Experts of a small language model: a sigmoid router, 6484 steps.
Below are experts of layer 3 (counted from 0) of a mixture-of-experts language model. Rows are named router (the router's row for the expert) and show model dimensions 256-511. Each number is 128 + 24 x the weight over its row's rms, rounded and kept within 0 to 255.
After each expert's rows: a language model's description of what the expert responds to; "comes after" lists some tokens at least twice as common just before its tokens as in all text. This comes from a sample of Wikipedia text that the model never trained on. Tokens count by the router's weight.

# expert 21
router [129  93 161 149 189 122  97  75 140 105 126  97 153 167 136 139 142 130 146 113 105 155 129 151 130 123 114 123  96 172 116 141 128 133 131 152 130 123  88 160 123 126 153 134 112  86 106 119  95 110 121 141 167 134 131 128 149 133 125 146 118  87 109  85  95 146 155 123  80 146 101 120  97 141 123 143 136 137 125  61 116 172  85 154 172 122 132 102 118 131 119 119  97 139 111 158 107 140 111 162  86 135 119 108 106 125 108 153 137 110 151 125  88 154 128  77 116 121 112 126 138 111 115 130 139 164 112 146 135 154 135  87 108  79 156 143 123 126 139  66 121 137 126 116 124 157 176 167 151  84 103 102 111 116 181 123 149 138 107 124 137 130 129 115 137 120 125 162 139 130 126  84 150 139 166  89 123 146 107 141 115 157 130 146 139 133 106  75  91 151 161 151  92  86  73 113 114 128 141 127 177 136 159 145 112 112 162 110 150 146 163 153 132 160 110 100 148 135 186 139 179 146 177 115 137 147  90 130 102 121 131  89 145 136 108 122 106 102 135  94 129 138 141  86  76 135 118 153 127 129 126 160 121 134 104 121]
What it handles: Nouns in fixed phrases. Nouns after in, the, his that head set phrases with of or to, such as in order, in addition, in support, plus military unit words like Brigade, Artillery.
comes after: " in", " his", " In", " and", " of", " a"

# expert 33
router [122 111 123 134 178 123  88  87 166 102 101 123 177 160 155 152 130 122 110 110  97 104 142 110 110 124 120 136  40 162  99 136 132 117 125 156 140 123 124 194 131 156 128 145 105 106 135 134  79 139 138 147 128 109 111 118 184 136 103 136 143 111 134 140 121 114  90 107  84 123 113 120  85  88 127 139 139 129 141  72 115 138 103 114 120 116 190 110 124 109 130 109 137 119  67 111 126 143 108 125  84 159 146 105 121 110 127 100 108 131 142 126 107 133 141 116 154 105 122 108 146 125  82 147 149 158  98 125  94 139 147 122 125  60 135 150 110 143 132 125 108 167 118 132  84 111 159 134 123 112 143  87  98 143 169 108 137 153 158  99 175 163 143 110 117 159 115  95 199 138 143 129 141 122 124  94 123 155 144 144 136 136 119 132 144  71 105 108  99 138 156 113 130  92  92 143  85 143 137 129 168 125 126 140 133 126 131 115 138 153 138 138 154 112  99  71 156 129 152  80 136 169 125 113 138 179 119 160 114 106 161 106 124 111  97 107  95 141 118 104 180 153 133 142 124 127 124 115 148 136 128 151 125 119 137 115]
What it handles: Sports results tables. Tokens in sports tables and results, including country codes (USA, GER, ESP), positions (DF, MF), column labels like Win, times, Votes, and brackets.
comes after: " |", "|", " (", ";", " United", "=="

# expert 38
router [110  94 107 131 191 113 104 115 114 115 108 105 150 145 144 156 142 112 159 106 113 128 125 138 131  92 144 122  99 150  99 110 184 138 149 163 123 136  90 168 147 137 127 158  88 129 129 140 130 142 126 109 163 129 125 126 151 175 109 143 145  86 103 110 129 168 141 113 105 155 131 126 120 112 153 143 151 167 140  78 136 135  65 161 148 112 144 155 151 110  96 145 101 147 113 163 124  96 108 128 122 162 103 116 115 123  87 134 160 115 172 126  98 165 182 124 111  84 148 121 175 106  74 129 142 146 130  95 125 140  66  92 107 119 105 170 127 132 129  88 122 158 120 135 137 135 131 161 106  59 121 117 131 158 166 104 146 161 130 122 129 128 132  90 131 167  90 155 172 117  88 108 169 153 155  95 126 172 124 168 154 148  86  91 121 128 116  98 107 114 143 122 134  97 120 108 127  83 157 112 144 114 139 149 164 125 180 116 139 143 155 145 134 121  87 121 163 122 134 113 171 117 144  92 111 103 102  96 109 152 129  76 139 137 122  99 132 129 105 104 118 159 145 108 118  95 151 127 108 131 118 122 143 107  77 117]
What it handles: Abbreviations, short word starts. Short capitalised or lower-case pieces opening words and abbreviations: v. in court case names, St, Mr, Inc, Rs, middle initials like George G.
comes after: " \"", " the", "-", " and", " of", " a"

# expert 58
router [156  78 167 130 155 128  85 112 139 156 127  81 123 135 156 139 128 126 112 135 103 115 119 145 146 100 117 132  93 168 103 172 151 156 163 156  99 141 104 120 148 137 166 154 114 116 107 143 110 129 145 124 151 134 132 136 141 151 146 143 144 114 114 105 156 184 153 106  76 138 106 133 127 133 154 151 139 122 149  92 121 139 108 109 126 106 144 125  90 142  85 151 142 141 108 162 126 150  90 149 118 135 116  90 111 157  83 108 125 119 135  97 109 170 161  81 124 107 108 106 128 118  93 119 124 175  87 129 121 142 157 115 100  92 110 142 106 112  94  85  92 158 118 130  87 122 121 135 123  75 133 114 111 178 171 122 145 123 149  76 129 127 134 106 123 193 160 153 110 143 132 125 103 125 173 121 120 133 157 140 143 147 128 123 123 120 132  99 113 124 136 138 112 128 100 109 121 143 140 113 138 120 110 153 139 126 145 110 106 145 120 115 128 166 114 118 154 119 142 102 156 117 141  98 183 130  91 142  83  95 157 118 129 133  97 119 100 127 154  94 135 164 166 118  94 166 106 118 139 105 115 140 150 114  92 139]
What it handles: Abstract common nouns. Common nouns after the or a in expository prose, often followed by of, e.g. demand, development, building, amount, resistance.
comes after: " the", " a", " The", "'s", " an", "The"

# expert 0
router [120 116 115 149 172 134  91 112 126 145 119 157 135 170 144 103 140 138 129 133  96 136 127  97 129 122 120 120  97 124  95 152 162 123 118 157 144 166  88 153 126 144 163 113 135 123 131 131  93 115 117  82 127 104 156 132 195 145 117 133 152 117 121 117 117 159 115 123  89 139  69 112 146 134 164 159 140 115 151  86 119 137  84 109 131 136 193  84 112 137 145 116 132 147 113 128 168 138  69 155  88 156 155  34 136 121 104 121 163 122 183 132 113 118 146 117 138 120  97 107 106 116 118 140 150 146 118 145 125 154 132  75 120  94 108 179 149 100 115  96  99 160 139 117 114 112 155 130 123 109 150 116 132 161 173  75 132 137 124 116  99 138 120 132 131 153 124 129 155 106 129 127 127 128 160  83 145 128 110 127 153 158  99 135 104 106 116 102 136 122 135 134 113 119 115 140 122 114 129 143 176  81 135 107 139 100 118  93 136 150 133 137 152 113 107  82 150 130 152 104 158 111 125  91 111 177 113 148 101 137 177  96 155 141  95 129 128 129 148  96 136 151 141 123 140  99 150 138 112 152 157 137 140 162  89 119]
What it handles: Years and place names. Four-digit years after in, commas or parentheses in citations, careers and tables, such as 2015, 1916, 2021, plus place-name parts like York, Kingdom.
comes after: " in", ",", " (", "–", " of", " New"

# expert 14
router [125  94  85 113 162 140  89  87 132 108  90 133 151 169 130 136 124 108 133 111 115 109 161 137  99 116 123 128  78 159 117 110 185 124 152 147 118 134 117 225 142 135 126 151 107 120 119 144  99 135 129  84 169 127 143 123 173 135 114 139 146 119  91 117 133 163 126 105  98 150 122 138 102 103 121 147 160 158 140  82 114 140 101 152 148 110 130 112 124 101 117 152  99 127  91 111 115  90  99 135 113 151 136 137  93  94  93 154 133 142 135 101 139 102 165 104  95  83 139  93 171  74  62 137 169 171 138  94 103 165  97 114 128 104 135 165 138 127 125 125 138 142 128 150 119 146 124 143  95  82 128  86 141 142 158 108 111 146 154  93 151 148 148 109 114 133 125  95 219 119 101  96 152 141 120 122 113 158 137 195 142 110 108 114 151 101 117 133  96 116 135 143 113 118 118 105  86 100 150 115 176 120 142 145 132 125 155 118 161 169 140 148 107 115  76  92 132 131 154 107 171 150 115 120 136 135 111 105 129 140 139  79 171 115 112 108 127 139 118 141 125 169 141 118 110 104 125 124 141 151 142 136 132 129 126 129]
What it handles: Name-initial pieces. First word pieces of proper names, often capitalised, at the start of table cells or list items, e.g. Ta(isuke), Sin(đelić), Elek(tra), Schult.
comes after: " |", ":", " (", "|", " \"", " John"

# expert 24
router [140  78 168 170 178 147  97 109 121 137 108 109 128 154 151 122 141 118 159 133 116 114 115 135 134 127 165 123 110 146 123 164 155 169 119 148 104 148 110 138 166 114 164  98 100  95 130 162 121 134 152 117 155 122 111 135 156 144 112 129 154  98 100 120 160 139 122 130  98 172 110 117 133 121 112 192 133 109 134 106 111 156 100 134 129 125 158 143 114 113  88 146 129 158  99 144 146 118  94 106 149 134 108  85 104  96  85 115 148 112 140  86 121 142 146 104 131 112 126 100 156 111 100 137 122 165 115 139 137 132  99  86 114 111 109 127 118  99 120 105 127 134 113 125 124 145 140 158 130  99 151 121 106 183 175 103 131 172 150 102 132 123 140 130 126 187 116 137 160 155  89  57 144 118 141  70 144 133 164 106 180 156 107 127 156 113 126 109 131 159 135 138 108  85  88  84 117 110 109 120 160 107 137 128 179 105 134 137 148 170 127 137 111 142  98  74 156 123 117 129 164 147 109 106 159 135  56 134 144 151 164 104 155 141 125  90 132 147 133 140  96 158 180 121 115 147  99  93 147 116 140 115 139 138 135 135]
What it handles: Nouns and names after possessives. Content nouns and first names, often word-final pieces, after his, her, their or of, such as role, brother, Victoria, empathy.
comes after: " his", "'s", " her", " their", " of", " His"

# expert 32
router [159  98 105 138 191 135 114 126 122 142 127 126 173 131 139 104 128 114 146 150  82 158 129 128 120 103 157 115 100 154 110 138 126 115 154 147 119 123 120 201 142 125 146 154  96 130 123 136 126 133 147 101 163 117 112 125 157 158 151 166 124  93  96 128 140 203 111 100 120 139 142 132 103 143 114 153 134 144 119 130 127 130  82 156 141 106 151 133 155  87 136 134  97 155  91 132 151 148  95 125 126 168 131 101 147 129  99 109  91 143 129  98 137 165 170  67 127 112 134  74 139 105 104 126 143 178 127 108 103 141 142 133  98  94 136 155 105 154 120  94 151 153 106 148 131 136 119 139 114  89 129 119 151 166 158 106 136 109 164  78 131 127 156 107 136 131 123 112 169 115 105 131 120 108 135 110 120 135 123 152 138 127 135 140 145 152 104 109 114 135 121 115 118  96 118  99 138 149 121 128 139  99 141 144 151 144 134 116 133 166 146 126 115 154 116 144 127 122 145 110 138 122 128  90 126  98 121 111 133 100 132  91 133 105 119 124 105 144 150 115  85 190 159  90 109 120 110 110 157 134 134 141  91  96  94 133]
What it handles: Foreign and scientific word starts. Opening pieces of unfamiliar names and technical terms, such as Asian or Arabic names, taxa and biochemical words: Kh, Ab, T(achinidae), hom(odimerization).
comes after: "-", " \"", ":", " of", " (", "="

# expert 22
router [159  93 122 128 170 152  88 126 105 121  97 120 148 172 128  75 156 132 129 107 115 138 123  86 114 132 141 175  89 154 143 139 140 154 130 117 136 174 108 172 165 124 223 100  92 134 118 125 108 142 126 100 173 104  89 136 135 127 145 115 131 104  85 122 161 133  96 111  98 160 119 157  91 173 148 141 127 140 136  89 133 147 108 110 142 116 175 106 169 105 100 132  82 152  62 118 115 110  92 122 132 149 160  90 127 125 133 122 116 118 132 155  95 169 190 110 132  91 119  79 151 116  92 136 133 139 135 140  97 125 104 110  86  95 134 201 131 152  92  84 111 142 122 128 130 148 142 145 143  97  82  99 133 159 182 116 114 130  95  94 126 139 136 149 125 143 104 134 147  84 130 114  81 118 137  97 114 183 133 151 156 178 134 129 130 130  96 108 121 135 141 136 136 123 139 112 151 106 119 126 148 123 139 125 144 115 118 105 126 158 108 136 146 146  96 105 144 138 143 113 154 156 123  80 144 130 119 141 144 129 152 108 151 126 124 114 112 128 153 124 145 140 152  97 109 105 118 116  99 107 158 125 161 107 103 102]
What it handles: Closing brackets, entry starts. Closing parentheses and quotes after dates or authorities, plus born, there, and first words of new articles, e.g. (Walker, 1860), 2019).
comes after: "\n", " =", " Authority", " d", "born", " Species"

# expert 29
router [135 116 150 147 190 102 101 127 137 165 138 130 159 178 157 149 140 125 121 116 118 122 139 116 140 115 101 121  84 143  90 172 158 145 145 146 152 156 122 184 140 151 140 159  95  95  99 105 119 132 104 129 159 104 104 137 153 179 132 105 147 110  65  83 154 146  84 139 117 142 115 115 123 123 110 139 146 140 140  96 148 123  87 122 183 151 163 120 115 104 123 115 149 138  77 160  99 113  70 118 132 137 107  95 113  86 101 148 145 152 175 116 117 142 164  84 178 113 101  77 109 136  98 131 165 145 103  96 106 129 117  84  81 117 130 117 130 106 107 148 122 156 139 171 105 107 138 173 115 109 118  76 125 159 155 136 117 129  94 112 173 127 107 137 118 128 143  94 155 139 131 147 123 130 160  95 147 155 130 161 148 171 101 125 120 108  98  77  87 114 142 143 120  95 132 105 130 114 112 136 144 136 139 155 128 119 143 135 130 166 124  95 142 117 106 106 131 118 180 140 150 144 112  85 150 130 102 138 110 137 170  87  94 140 119 105 105 148 121 134 117 136 149 126 116 118 115 108 109 106 136 133 133 145 105 133]
What it handles: Row and list ends. Line breaks ending items in "See also" lists, heading markers such as ===, and pipes after place or team names in table rows.
comes after: "==", " ", ")", " ==", "===", " ==="

# expert 9
router [154  94 133 132 196 105  94 106 151 131 116 125 120 178 147 114 145 119  91 112 116 142 161 114 125 136 134 104  80 173 107 141 120 108 151 140 130 177 117 181 130 164 155 146 105 105 115 122 105 117 175 145 151 112 113 139 138 121 106 165 137 113  96 108 137 144 137 105 118 142  82 138 137 105 125 148 144 137 122  87 108 147 102 145 188  99 166 136 133  91 120 154 116 147 108 137 136 127 126 147 102 180 112 121 136  90 125 102 127 168 144  99 103 123 165  98 130 125 112 106 140 154 100 133 136 173 107 136  78 147  93 118 119  86 123 150 132 113 108 111 135 118 144 178 122 116 123 166 145 114  82 103 127 144 160 116 135 127 138 108 116 157 135 130 144 115  91 125 151  89 158  60  99  94 148 112 126 126 157 131 162 108 127 142 132 135 142  83 116 122 167 151 136  74 115 116 123 105 120 125 143  70 144 123 136 118 130 117 184 164 114 123 126 148 100  83 124 120 132 119 175 111 123  67 139 159 115 129 116 127 162  80 129 136 129 130  65 121 131 113 160 140 168  85 113 115 111 123 115 155 150 152 127 162 117 132]
What it handles: Election tables and gazetteers. Pipes, semicolons and equals signs in election result tables, score lists and place-article headers, plus words like Highway, County, located, local.
comes after: " ", " 0", "%", "1", "==", "0"